{
  "n_layer": 11,
  "d_model": 256,
  "n_experts": 32,
  "experts_per_token": 1,
  "d_expert": 128,
  "d_shared_expert": 0,
  "activation": "swiglu",
  "moe_layers": [0, 1, 2, 3, 4, 5, 6, 7, 8, 9, 10],
  "router_score": "softmax",
  "normalize_top_k": false,
  "routed_scale": 1.0,
  "balance_loss": 0.0134,
  "balance_bias": false,
  "router_z_loss": 0.001,
  "init_std_router": 0.0272,
  "lr_router": 0.000363,
  "vocab_size": 8192,
  "norm": "rmsnorm",
  "norm_eps": 1e-05,
  "tie_embeddings": false,
  "optimizer": "soap_variant",
  "lr": 0.00202,
  "beta1": 0.95,
  "beta2": 0.99,
  "batch_tokens": 32768,
  "seq_len": 256,
  "train_tokens": 293200000,
  "steps": 8948,
  "dataset": "wikipedia_en"
}
Below are experts of layer 6 (counted from 0) of a mixture-of-experts language model. Rows are named router (the router's row for the expert), gate (a neuron's input weights, with its number), up (a neuron's input weights, with its number), down (a neuron's output weights, with its number) and show model dimensions 0-255. Each number is 500 + 50 x the weight over its row's rms, rounded and kept within 0 to 999. Numbers have three digits each.
Before each expert's rows: "gets" lists some tokens that make up at least twice as much of what it gets as of all text; "comes before" lists some tokens at least twice as common just after its tokens as in all text. This comes from a sample of Wikipedia text that the model never trained on. Tokens count by the router's weight.

# expert 7
gets: "0", " t", " s", " p", "00", "ick"
comes before: " |", ".", "–", ";", "s", " |\n"
router:482510512535494577542400541517491552572514579508483446575551521398430476414464487492532540468559399507483383595419395496445474437480499546613523464524537434567503518489480450480517432499369552537563454501480538526550592413531463485440559415464539516399522478464550459509481535513574461475419502617478529530493498515464555495536553510490456473370598443501486473492421449477457581542406578542503494473480483519454490520453544502570469491469421446581481556542462525502528468483502420597521503515562550512471526471489521412500464437604495410483430503527523537412568540447537447535429469409383467488518484538563491482535462475454546502486447570415505445497443482620419548515490480519536548493482498482531529551462444526568499506430449534479554469547541495507579406517505532
gate0:502522445551531434553526522629603486520458462492473498505559575365438515407556545453501450523562474462398512477521516510437517541515525577492410498547517490400527510475424396524458434478499545510440450532478488485545528511545439452513553561572513471559438543489485531514506503508584429474493541480519486541502499540525518522491466439529503570402469477530468629595507506558454529475494541516410386498468427571540560502517475491518577492506528480502528512620443455452471468492538509548497464481547429478526423507484492444469527520554415518483465396554540551455519466404539520566519366501449531579463578461537507495365472418529616551488422507534616508540488447537451429493469596498524521481576562478482487562509535501536494500500589499484604424482473524480547523467634566
up0:428471609362514532432471506439506469400550562454541461468492428451427499517443480557477527528395502534495480576529455449586531404497433491556522464483459483524462514472529519491521585580494546563513483510518480502429541488485532503457526527463523579458495417466611498464444533502477474447455507544413482556581536485483549529499596574517402493631455563456527475519537565404524551481469491505543532558426545424531477513461484560523460543459452483371449525412450467559525554508482591448439430454465573466487525566517521529440451456563489481529539529456468606471565598579516496484449535365538621519475454520519465500588503517494543447567533532479532520474518552458565584485493511477403595506514422476519469485509490436464455470552514532543550549477455580562505495532376519
down0:502556507552490513529402569538509535417471502565514541471427510516550562579532483454532513465606511478491466492486418453514456531551533467479521506542478504495460600538513598501496462484462486438462521456559578414414575562532434470526451444420587504458534469386548459448458506530543471507557540508501522422506582519546516423522478549519509448447543411511511449482506478550423492592555432574534563481537476437507440486464489538530448566586497396425475539449567488517410549447492526579440519621545473482499455613512505498433469552450539547506516463598575489550482463493549501467491550449564523448521509599581420496503540497464409484501540604473489479454507515551479503557443478522574605529465507534595425474528497529512383503555449632477375548457483561518591529546495454

# expert 24
gets: ".\n\n", ".", "\n\n", "==\n", " |\n", " at"
comes before: "==", "|", "The", "===", "In", " The"
router:456466425558519575528487539519447546542507524489610449572544552449491500413432501490471505480534493456484471499474473612490429423503456478693565438552504481478574519458448493441492442492464448466548415437392556537478503465546482519490546476397515491494454513505572436414412509524449427443486530570476482560473458498445615556539478530471440443509521546443513505493446528485496631502465504565452484545521458499451488463524535469535490454390430476511555510482504547463416461450477383512480473551540595506476534505450574460538418455501498442463444592570537553420467419477575435548504485435477452469588445481598535470557474368450574455458495530393499423526484509512447466534483606544531493474490576503539454551497512497553471469537508527457571431509550503489528429571486532
gate7:552475472510558476563491370586518427492425500442572499467475417499486515561510456506538541554497413416514525456586399462491462576589506416523479494573567504461457530476451528559424430618498557531509539434536445498642468477552528517483538464495525497449487427449555601536481342464489504506475556541495429362581413553493470453548492493544484518586476511486573545535547450525560388556553487423503555449461510516488538457457414515412442508466495531518397422517417472515477586431519553463556442552545589488527378467475524567503574539471448585461505472546493468541543496554536504438517555465490494469581465521434496584545553509445373501517472476497462559466441510564496463544506535511473511472507465502530498507491418484498456492471534516492481522508537477517414496554500573
up7:437471509541466614477493519489568554462542509486466560620459493557537527444471431543508368402498503536523458505504584528464585519391473487442557510456391475475474428462436563443549569414604450558501446569500585397438487512485586512590494558556450424586442457550465406482584589492501484431490545403489481564489573525529603452559528498541467515512532478491565530513535489485491587448467490571485443537501511535512441606504606413492540501546529530495535486563544480476527488546534525550405496496489525499591574503466480477486512526536518398530524502537589538486434506479483618515464490472573567482429530540486515462498442562509537487462527475514556523473556499449503615477488550499503528508385467481485485438539461530439572466479438477526552564501531478570457632479502533
down7:469652413485497479546522490465488467487504419535442505526468494455558478531487442470578488517411503524445480504537455502473521490519430569496514486479519523420585477494538580491487504536372517599476518481450608493507520530564572518530434456535455474439562455486515523434437490448557638500541509512471470504537488524481451503604460451429466517472609386460530538500460522502554476495474584476511514541543457490479578461462513583470428450483385499464460544511548427382494494419480480478496524510531578415542502590409510522613528480490548503600517504516424451593469461472546537473438517512459501542513490495439539462549405441493477386555597486492470455583471467503524554493589473607519561474575549449499584539443507526452477553477548489439445329528500444455527511482462546

# expert 4
gets: "y", "ation", " family", "ion", "ity", "ry"
comes before: " of", ",", ":", " and", "\n", " in"
router:427500466451510552567445568494455523549487581443520445469478553403425554521436449553489518533592474465553482503409438496399447474448460601581496494510551361489564581577495406462518461424451480464490524482435553528555556431524541478450519434491603538449502459505583473475461561592534501451474514569491541523452503577484532557584513504437428423459572437432472488500508491530414568434421532522509533486501499483436552407589479545552451487498530502598558559581435547473442433503477459591485436500534514454400549501449543462498435499551497501437480528493512553520564519502520507501440477481496546482544479493522516588523452474495528452479391471460546441526457471602405526548500572576601522438522536491586463497380506560520478502422436504516542485523445483497566405464540511
gate7:490459487522478543468528523535565418429508465415510501487533477592543437517465460522491525494550489454476415458481463468493563506532507544558495538506575479415483553494509500468556438449500480533475514396466506601476528465366447567470604534355473499455579546479575481536559397411528547498590484476523482513482474537507507446452419444459578500481508542502492518488523471467434532545504589459509469585395454537450547317410502507547435485535496556507485500491532533491513492416450441480492463491484510590549550385479472507508521548386533530489471577464488440451585423520467590557550396440468424444567556495530507530450496510469492483509449443470433589586489429545563526559506522454431612540482502581531447444545484522491455437448523487515546502457588506495544415415492535
up7:448431454521496566516544497538459496498530471425499445457519499595552387563533464590502536449529459474433376493477517525467614524511515572509440554477532501410517571531497532529513452445510414500436526434431491560508568408405464571523505526357486586585517525406506491499525382511525491476576523472474486513473436573613489469459432483497566482522513494445458540520561474515456514528524506504511423568422470575424543381419494482557497513530489561455559465498473544472513413459442495506468465510511490572472528436479407562530469564452522509500513607465467397453607444562466558591511408476436472438469544536512482482499489484480518541487444399507456591504453387586504533552491539537449521575534516616563477431470524501557525451475485479502479567483511539447501421465481533
down7:452581497521511399554538493540502525516449470530568503468493501530437529532475481511526524537509479319435473427465516543472510464484590604562477567468418487572475539479481460423546431485524468521454458545530557552539612465493406407552501357518465542426515480516571542526537536429473469616467586361510523453447476491573519556474494507496513544473497492545513542558539363589499430469475512455547549412494462522495497447593433558499457400462476530538489458380530462456458458413494462482511445504488508577528440434520435618580451538477435486471542424511516471532565529498457611446469490487513492497584575499532409516517434470540493532550452453477537425494569465477541584506565490530495437566536459540477475421466468528422483496532465523445456554513536496493486528483424497

# expert 21
gets: " |", "|", " -", ";", "%;"
comes before: " ", " \"", " —", " Candidate", " MF", " W"
router:411484391435459522565501520493473568588490537477606487527482521436473546446359426503537440471429478457522382522457447613465421490453456512598486480543552515502499528501468467504550472572478505439542442503552531540542572485526489421464538491436574448472481477545533447479451548560582414487479510576526447540462521497416480503480513518479420525494503489476468457440502508459450509524487532558540496579428482503432598453507533521527439451477459439518508530502477607514429486495542401576467477546529582440410543468433551434504473461530453462464436471580550591436493453530608482528468435496488409452565465428557536594472485402451498488507448469519481443530469477576439512587540487526545507439522570432535505511473570633489536504514482593477538446531553623585543452529550534
gate0:489518576475505530412510495387480452587387497487537383519480545487601484431427496455426576485451464452393538490552552493599413529541488538423538560597556498453520531531572530550530521526504475483433481509507481415498509531543498487511474516472419501367503533514541457373548465459553527546432469501556460517465389522504542551606474453547450514490554508485447506520458461464440479489465553438514498527455455534461523476503517443486477472581538421505505558460483475436466550407490460511483505481557400513471549434424475547512558537494510507452497487571531438519502548530508542452490478430413457507539521533536552590494591587453581460516483529386560486490546491628470486459439542559519601493542498477496440489602492537505519386444502454535428648556402441502499510493523538
up0:495498426512533470541459541571493521466576480496482532431512538529385514595526503535533439567511582482540421473432457545381603507425486476514451479437428484500493474568410504461493416490444601547564543464526565589467499468452496543483459503492578531530520481481460503589461510572396454513597523495413563480523564448410532484422515547384493514541483604522563504484479493562556439541522495522471497436553506508530503526475577524496462488424453555494578515499495512534557411546535521539456499470425579500610452569558450441443479489499490504538471501518409585477394503516510454524549474526547497580486534462524428445519450481467390576469449515591485482480472491415486486614519491414466435542420503455463558547431493454456498550530435577447543375437547543507455511546495409
down0:418595540525403448473515514507428525493479623480545456492492448483531415491450546505397494580517456467438522423574428540532471509565505515481528481523500431429549532496515499470427443544607513532493526587563557473557461435526511540426549509526444648468474510534466472460580535432459459473515555457536459505507469509431543532572549457477500547552554515442490480513500386489548535464443514547463460592553429495432487516541514496429385399447560464487484537501474525483507549458431466546412485510555369490548422486482516513542429447479597500431442449476500445571457467555530475490570536526370451522472542527504484561520490533477551501525491484466455532515588552474441523490382553532569506423531513455601525453392478509453467407473540558548422442513503456520451617553541520

# expert 19
gets: "i", "E", "O", "I", "A", "ia"
comes before: " |", ",", ")", " (", "\n", "O"
router:435493418473452543535494506533422494535562557455535469518564561447444483464448425528591549574595526432475505450408474553482480488443465515581487476505471460499571543471445452516542472438500495512486483380490525592532512456571480535457565468444526461391500419496591509497445521499535423411488518548410535546457584533459435573534464454451432494392558393480490522505478516517480511551443490503454492540490472430429484467537503483529465472494395533550535506436477557461538482464524450520488537499526519446466549503447533478510409467606503402452485499538509490427562504518575428537431427390484409474620464499567553557525470455442518454491418435480540477466509467510514512531496556533570589442497589446545501581352524548479471507587476599408524441575508523560531406532489533
gate0:461568559479463563540542544477532442468513464508523493535586496539478413518413609443574540468531530577501543509485541461488532478554442443543451487477480490481546490498555505538499536473471478452453444447524633516486478563564515544529469524495489447605452531485540431566534432510486466447542439499498472462538458573540354540510415501452468535528446441339399528499452495471410489513604479598491456503437487536415626475509560510385493495408496540490404563519589519530501562490448464460608420424395471474527558489430539486530421458525447559542413533494509583440534523509498488496499508392443567443520508501549398538543584474484545434419484483529439436541483474528505507508487506429528449516482445491547520476432486530433525478431390501438424482511487523554493473558526488
up0:417516600512507579491546530481458519495421502477430417479602426560527358560483542462501524496529407625472674505492487519543538508481450490560485521441473506516454510461588522515527468543489509497506423589521607526481502486556469547573546465512533455519465481529518457535515472490537517437545398449542495457543473543481388537515447518444573521535533519414388542532448494436468459556487475480496466461431541504439531451445560504553474517424483505478499538465567517543463596531474458424622500420439504487579549487457517454514479440497447574558424577483513450465533531493544490569516537496397621478536479579544429450602511481476517407453465436518464431548526462558513493455492532497526519536489403569544511465368466465542553473495414481427425468480515469498419511534463541
down0:441516429498500548480480496495515405479525603533483488482434442496462579443537500517409510618597515558530445473532525509519492442495546427432407542458534562366522402601541550490552518480496453446502489500439499552572475562511660541585479472452468490482530542568542532614442403473509444632524551494456513483514490476533551395472523534500454537529526478489492473590535472537442434484551500522482576464414556494442509398501520525533519484468495354447577438474573585464402550491422478570510552456510528532469547616496473507502458456441548522516517450559509507516492567514544479414441571582469520462494536528460509604542535516517490495502512407511469387485442424438473499444421535500506537569488491531463464497465554459524528506424555504535599509501495531533544556476518542

# expert 15
gets: ",", "),", "19", "\",", "18", ".,"
comes before: " and", " which", " but", " the", " he", " who"
router:492472413467434577540495501480449565538527534558600407560557532443491559459426400545578530488607480467532463564448457564477463498499466548502493521501562437525567501507424473436528487505469463454550460459429591542518534453547471486498536477516510452414489448571471451436473482525551379517421574525524556565446533510497587539536440544447454472535566485453541493482451482504510533531507526535483464545572406461454503491498578552535468448465455485510524533512452524498388480428531466594441571545542544470380583455467538447558473504552546460463438537610549574446494429471606500512511451412458389431532437489528514571568488473468516474453467495445574469526440449575478499556518562465595544432519563444551503559559562566535458385456484577471578426558516532515552496508567499
gate0:480401476417507504464490513535404566544474489501438470485519504466445512522478422506492495540501505509462482453458459491534454514520571622467522466500462392532527453565425513347460529567497444522563600495485471481488480493413438495501499490456506511462500484487501482507498516478392466489536526508576441550439475486527495499439463491449492571458474570460553475459578486539443525482619583511532488569563465520482539536538503492515403438499414588486384574618553527523471547526455529487542488433495502506615581489565465519554451518414540474449535542515480476543455555546438510524545501477456427589549555422502474545460637485460489456540391582471485421497483466428522513555440553461519494556456576503530560486563474596449508426554405519535432592444466587480620523594558551
up0:505535555540509509496531472498628444496568486517587489588539483506477479551492556505573500490519506526503474575501501488470478511415498474484453495518535633475472462404562481693539486431444485463464376482450499498511513495539598493511485532512511487562554510561499448408457500486605551526417547404377488402596568527460492389525558480603520469523457455567456579612404529475489441517439463554511516451433474534472500499450504533482507556512561442522521494456494485451527495465492472464485522591459416502424458496475511478459506523576444460536446517496545535476524508518525442514504524432539535480436417502515469476419378549536555530497619466603453464477508485538515467475533434534499585496562449478510451494445517426498445611476561475511565499499527402465398505424443427
down0:461577532475559557545527524477556547486552384557484433439472550485481590516473526430501508496404521539561463600370585609522462499449478468506472532441475492508584486476504482523523430544537508500603483498514436469609518513531503550514401479430439561496480515544484393457576618453539469516455404454503487434406531473499548457510495471596498507502588443516476519455633498490485499528425445536447595422509520488619464500528486524521453517594540397547485491527506494548530520478455495552512457459461385526493442544455431461455554545508460508412554529528457549515593560460550506480522490540516547518539424459515545471578461490522593501528440518350524475468485544417529608493468464432490511529498545546402470471550515524502563439504447450535493564520480535485410566482465545

# expert 14
gets: " ", "n", " V", "–", " same", "V"
comes before: "20", "19", "18", "1", "2", "3"
router:433435440466421522528461474525502543599496570453621454537526561404473541435493482575515511490548416475521457530462394515448473465523450578539519468496579470509555572583462458435475482486498494440505541483477608512492581468528449467538556494513524524453499497559582440460488506584500513520445499551490516554560567453408589575536511519457527453433517493438518475483500521508469526539449505513523449530454504450522567442528513521566487454456446539500534564508486521486492382439527465586398528545597599497414493498467492422519469506597591474542461547576498537497453508465522448472465469450437487484564495467497526549583401544489531469499439416450560452500457387514468497526516554534577477493449515492634515494338500544491437452461383550472528462575579512566554407541600531
gate0:465546455518488417495603503513500526490445479513582397462429522413510555576477419467501474501516550386527489475425438482473517526539477475530503449505561565452589501462511569491555693527500524445511534420473491449580577492553479468499579517498463539497545516379424517446410419578492435439501466433434522462557513523450409578552538623482534427543501534457595500555429562605560492511573571560477467473448585446406533497531527567517492481518532563479496511508508507543498450460473576561423529513513514614511504472486519413529424448421447483452462456561485480365520493569560504452474475463486542485582510569395516516483474531449473543535547472507513504491480472487530502483517459560562519561549506541576483576474457534517465504469555542493543514411593436428511499518520488
up0:572488504439482581501440503538499464520585519557432665539516530544468466455439530556526514537478469574484440471613497509514493425459464568453481522484460447526514531462505474488516325506504485522491491590564548521409444465496462541571439457476562468580447490549616472541563572477455513570504552489547502527461441493451605416426440387498476538486519456577402542441576404420473479476405484429563475545561485476602491487468461468411466562499439437512476478525542501411466615602425420416589471475512498460547486496528457521483582523561548460529492578476501463595511487436461478572528513565518414494472561442549473496523500505511570461505519525540501524468445473490507523553521556462426452521428532442467497447477590501496548539498419444449485545563486533524472471475490497
down0:492550442451523459456473489478516445524476487472555504456422470569471605507499502609499453438433476495437499499367474544581463466466545497490479498566548491514510516543563534562504524433425479501558372501477453540459531490497475470494457464459445476568434532394525422492489436454492542513513526479492455466472504507495497502407525517540595398569538494477468492511499492489339565511380529495554501527565430438542511455500507469451477560526461469633534419535526478443428458471574515481439445444543478492504525562388456473503539506440508522489487530499464478586599393552505533595493550502453466371454493386558493427526514558456671585543528524415498473422566520528516445603501499522507516443495509545478437533545509455487537483406488451451421442557565557526552492481508518

# expert 30
gets: "s", "es", " years", "ers", " year", "ations"
comes before: ",", " of", ".", " and", ".\n\n", " to"
router:407531476445484562612470527514499588544581630489575463544493555491446555435455509602565508478545558488563485576504452518472484504434441563514489456557546438459554511549482536474534424498504489423521497475492579532530543495523465433471488488416564504383501443552565466435403518546583494474502498486448553488506473521467505533501471538466503480432541516452637435448484505435418632459500499498529443522439449492450485469512526535558474389498473493551493537528481519469457499424520421531520521547556610483467500476475641446430475466519593443418428498501457577453521509525554526551465497475462439516484330488449530492520500490409507516443469495392540419466451528604459550478487558518543510481449543445544482578425586531585462451474439549446516451480563523527502496496587521
gate7:491566516509511439506472435407556455439461386530506484473510501549535561490412496549504452527570447574460547509610483472476487550541411485560519493460511430502534440582475487548446568450511438430545535573505587498494518535459388543566495530426515432463604551447449574476429491506492427608424526486444497474536490503432504614491468420517456541628534475395490568482504530482400492515487473544600541455552574510486485519535533567498426589593585507497586518546506472572470489424530468584480442551526453536546485478574508501525521469604462524503532523586556583468475482432461525539496447460492494502549517550506523462532479464559535510454633533487458526482528502558457418536432503410470451488485488571629578573462466581488500504558521502491491523553562499515475554552412538
up7:455435418554455481491543534446448545566516574426536572498520584499384541553536455509506577549462596413517466516468513463595440504479569514468515533586572536571468446482545579461484422420460538449411516458502508566519474439532617452474549421516497448541417382544493490465560434512483528457484455461472547486471521470422459460474460568464558384542503590551500499494498520499523553431590617576404456557406477579395558526494517513440581486525494453466406470419474468444553530545535567421611549507506516484454471460517533464478492547471620433535412587519479506543486496505414441483483514506483484543450469471478523560517523545506481510514481490488534501474385465490491525475574476456588495600528458456447542470509509401496559508555433539421479508509491492508527488471478433
down7:553595506535521595407457457551538550484564552406522501589513559599552484452458472500465520556516528444435467419492500588455492526526435486481555422515505438499443513540516404459500450488524518516490548501469572542496439475489514517451515560571487414552501518575416452447497489490480509469543422489504468556406556543444499516521477468542599389625479430510544471479491568439443530488488550519525525534531392449520520502531431427550444453567527507548404449490511385516527598465556567523465487549506439579387563361417457442603550495486552425391453577479591458496422479474572571468472470567476437462419511476550500479487508462441553468540542550482552457459530487444504504548520564498543452450528467488548545454578516534472574487502421522445502448497571522490458540451500488

# expert 25
gets: "\n", " R", " W", "W", "S", ")\n"
comes before: "-", "S", "E", "O", "W", " States"
router:440465498524449501543500485531502607581514599478572447582554581394484586494468496520505449497499427498525387617407470575460446447464417590621543477523531462526523583521500470426528483499483504527496450483479566526473504443543517444481527515457565530359517503524615525442403542549486468471449524521495434563474476535517462543504463559476514395426573478492507474496471559540469546533455484583523491527471477514463533447494559571541471475476438523488480505517502553504462446415552435544511518512547524463409581383475512481566374527581579462483445521554525481455548451477541538523445438387459470484512445523564581516528471470463496424490491477481611445510448524533449563549514553580547487494587520449565464515435581516591523526514415596499552466568486484539534434512479565
gate0:420522523545565341502475545520487503454540441436558510543519586420538590484420453487508438518499474468489456483477532588458630532458549446505512501560475482522452550526521514511544480489512562442531476525556489555470456483463514412502477453389448403403452474471415477481540482529502360409561526439573441551511419437496496563564524450521512429480462470486516493486545561534474524486502532569570538502540537474471546445490538490560498518551510571515520507539486616501470483485497553528544532586494611594535618489510554567586494447440458524502504535544584461546609524506537527512389484483424547517470555484461609452477461542392458443542446504519567483444475446493484542567492489559485512516540580546518537485372549428468456476496448451519431474387549440436545465466508453
up0:563468481488434620490546445481437511523512544491497529412496430588505399497555535518538565511493556544535534554500467398492403462481436549491522482423512490456535421520470478447446522482526496571488534548463492485550525525493553551461591525573536575462552541503618523523445520488515618541465456547465536436543560596432514481461516551434534631546535544556477501562437450500481466399521504423442517500528423531540486511517437533525442478444476491520388531467503394488502488492593490490440459486523482467437428492502452397372461548526620466449522483440522540462425457483489465421617512560531452491548468543516440545590530428621527591436546485507421524564489509515569497448537468457459497495462479461495524469572447502531624470477446509487560482587467602514539560529481505
down0:511442508402498504571567413566405521580532408591521470471507555518538602526516515616545500490522459512480582476525420378569348556490464449470494530512496433480529484438499556461552517469511475564559568520468507547584608500514524513481510546543516491483502525472493539468448506533482463488414423560570523532450553526594485477535426529459506504606505474480545459524532490462492532494508471483499360521506494476536604503462435521532518436565514469527488411489504422507540549555499424564495543513522571485401511495425484446468430474497480552508573606445567499499476477380479443539537555466619460516555438443494480512529466562587529507377530404478494532467569539434507501547534520518581456454477482541431504431495483445453599524527539574512548503473470468575449557551500611

# expert 29
gets: "10", "20", "3", "6", "12", "2"
comes before: " |", ".", "0", "–", ";", " |\n"
router:446453429419446495550463547548478534561522570512578453564511528448437542408485430488523469532596474513567526578479428572484445513490524488547515500516457475455534545471497515445560448467432530482495423454479565483497532444546485509480502444479634508446459466580541500539577515516606419472516449512485521503449491500436534532427464557524433481374576466442558466455471513490485536526458486481479488506437426475443587493516517574512481522469478504594456505463475563489465507408510470539447512571525503476456482475442554494544405522559493473441414493547530544425490463482564503547456460411434427424574395453574536552564524400470521495498463480387519437467455471503407490533445606547545531486495545378532458596341590485606493501489454559463549489475508556473568391496527508
gate0:590542530551589498443490408421460485523453431482485538558425554509548483421551435440445539500506549531480498478556468556447479527384504602552461554427428445501498494511541450549506557462487498564466571402565534455617510469515502495537452529569535453569446516450481517497431453484484533456512479484551538488519421535520480460558451469504543410472558598580517412533579535446512498423494526569501430503541585467410547504463529445430471535427427540456457476437407456443526447564413556445547461473509496500420492554543536463464523456395463426518476477491476395487464569391515473523595512462558491512496466467535456446536475450544533535473496502523479573504483518505569558464489428511476594478492412541549591518546508437636496582430458545408531520434546595542526463525507458
up0:504480479497455468464467567569509582525537447530525453454477513411482555461474487486511384578449587551517532597513473584391476468559482551550431515522464486531562531454519535459667507510504449550481516458529406552506493405513571438485404496538465530479497496451558494513456484488593430461595515441366516435520461530482548487494525635529458467464545477482462502465494426467517505539468469550450521465483502502630536534502482532484386551563496497532519604484576444505501554514382469489452403501514433506408447469488513527574572443496478509538465471479532529511601475474617525484478583544479428598488526517526546572467550498561497487454481530527516418453512546382558465392538530557485543481544561547470388529531583464543482508519527555494510428454467473523507560571554532
down0:557509502437468462492418536447549606491491493504541397480501491594542426504478495462484502468526535568473538469504476489442527509519481562500518546494437491362533404512469505422490469471490433449499519475530477556523498500502432401552473465567547511577540486496458494479544505494522351464512481516596484446445520553548487545520508482442454577489470474482494392580596500489518490520441490510486543485436479496563491548402522513462547477535539514332496503542432492609568571422542434520518584510500482552541536545494441495540444509479440431550455397406479530469400535495477458413559523519525568473521543539446582379491479499537460510536613470517406510494482495554563618433504523505498595459466475482490451515447575492515400485360504563556529504500416498519435534416429426

# expert 27
gets: " that", " which", " it", " It", " film", " season"
comes before: " of", " was", ",", " is", " in", "."
router:464468435430500550569407547502495547565600601574603488472569511437488572472415459524492516493629462506593513527444494577455418428509472541586517481509539404475484527523468529452511475491482492477542435533427572556554521402528484490527531480502542430447526455548567446495497467465552427404474496598555475474494532515433528588509485537493444472466510512465557461498468472509478527519400504554500437583470528412460510485523554465590426496456440499525525543533426526473450461397460357538417539515571559483450563414461551498447464446569537463408476511560512515467520501475588495575455470448490528393579462411555480549533447498499577475433453535493509425570457475606473545537450521551522491478464527526582466508492556518522535442433502619426504454467511538461483423509558509
gate7:535473475490513513496562501571552516549515460429511468508505529610488458478452525514497527562622507604456549495614504517417568471483528606534562559596494537490513464548483369489458530443453486445451495545483489491453530472532454554526449582532468491514428580483472456474494408500535598457397486453496475494502575482432514416416457497437440487520489437432503500467520465517428616411497499550481420449488505494509496526499499423542440585514505452461428518504561472438553378529497451583543515499472487525435465442502526461431572550492555489462479520534474497428478477564502540567467525471490582529506568449518541551579559534451503523443565570415462486543606575422513452521465553528571440435453509530519516494651516533439437390427542490553551573614487507539546528496581542
up7:534488427518492565550569512522503471538436523543461478409546491488557537477489492519540523479583502410481421449554506518620530503463507499497502463459438565507498462482513498504420471353386484465463532512498489408566455351445560488376457478509526528506581422565600509556506541489520542471505553573578582480546568489556483467466535459484525508410504477565455493524457498495425475513524546522466459503497557479464557400510444475537553430440512539490608476518536526490493508519472480474497481481415505462541525538541519547514343515474517443521545586518482521535485489449372422499547472459462467552600462468499442527452437523556533514562439522564542571522469412540493511402489417393469526440471473464501663459473487506455583592441568489464493469508599554444473468572493506
down7:495526582551502493501490469439462479495521471461502429590430477619497451405454436509545566491413463451553559518480544591486539475486453538397519502481488512477565581505582415564514520498531564402528550469506362492520492507538510450429547444456558503508450415486520393508499566492457510523538446460459517419590545493499560494494552526494475451440520504457512463526437502582583518583507533455530613487562429506439491559559527538471503481536547528489554428508518520476445504579562545448543434413429464597557548428531398523504530538594538469467482514526496537548506552435506519539477574484576376451583490452494475521474452516551534578458557477495583519494507487486474471580559483500509557653517454458439488583569414456486566506563502498490467586515397538538582472502438559

# expert 11
gets: " (", " \"", " +", "(", " P", " −"
comes before: "19", "20", "born", "1", "2", "M"
router:476446464494368563547466553519450571536539539457545480521541509411464530434414474525465495519498492493535481596447370574469424472437470552575555498538482490509586530508511525475455506476466469491535512474483637517484539447542485498513498448448580463433499452530511509484429503498525502451482515553495469574465563546431564559572444501462466430473531476507497474458508476516544462505473513548502452565438475472456521509487525613521465453406493510517510540510426594384460509486503436487436419537519572433473536482476556392582418515585560453488457514599502575489495476411534511500466433474425486461587454516597583467558492500429521395405498489462514472551378480532422523566506617547577572442434517459534535513378533539521485516474494571466557411567549544471556435452550552
gate7:525517490515489434583475481472418441515619516564546549498577455521487412424558461513503377508543507483479431508520567459491488427492445451473548481411524592564543520523551436530571473528481540450478474453537549503544487495513490539456466552517541544457438526488580501544621487442540473529379494530543460484518444603407550497471599526629385434478604416471543583483493474527591535474512496484592486481554449558494474542542516528530513490544561477500448516508445484423533546480505417371531531536525550527466491525494493505489546423421539562490472527476475465519451493566540519541498584510547547579517519450500529566426526487499574441567436532524450529420578506548541547461496565440471496467576465427477482574608474563488491572608513552502422591569508561535438445446438524
up7:456488471475451538384492487483558519503485444442544550484479592417440640602494577477561594512549475427497512499463487586445604581488486538477450510566480414485511489429471490498393468425532442519515488509488370506487543518495570489432561499548442512550520493533449473462434472530447575514627536467413472500489482375550507445503423428407567585493452519448446404478477492498435454521493484495428562472506483425490499521527507554519471546502492581455474447427524554549441462430419503639498482500491393465486533426479516471462474496500443493580531483522543545460546579505481497457520474506479473433455463534486460486530468558528456533487538501497523543560442484401443414485479447565595506516551554565539496440438530489499583438433472477495583373513472458568539478591522484
down7:447581481426484533510537550660403509499506625447499523484478566487520474442517463513477478524453462451479438501507513449449467490508549434601497531536475459548398569428525440512445638519585484446471500495489406554553514556530493530538442517602494547431551469538492578523612534469539556514520392553458435525531449477482530435469499441531537459500540489574471499382534439544460497422534399538576457490556507564530433517499449443463495493451538465618404513462418444519482473449413439536541490524453461520544462617519450542459517489577371450531506522459464528439506508475445480547523452588526461499511551520550463515536513450493480495511552578475619447426512546529545495375453550518507575468554480487562461494520539562476502467481481449529523472426552565586527492436479494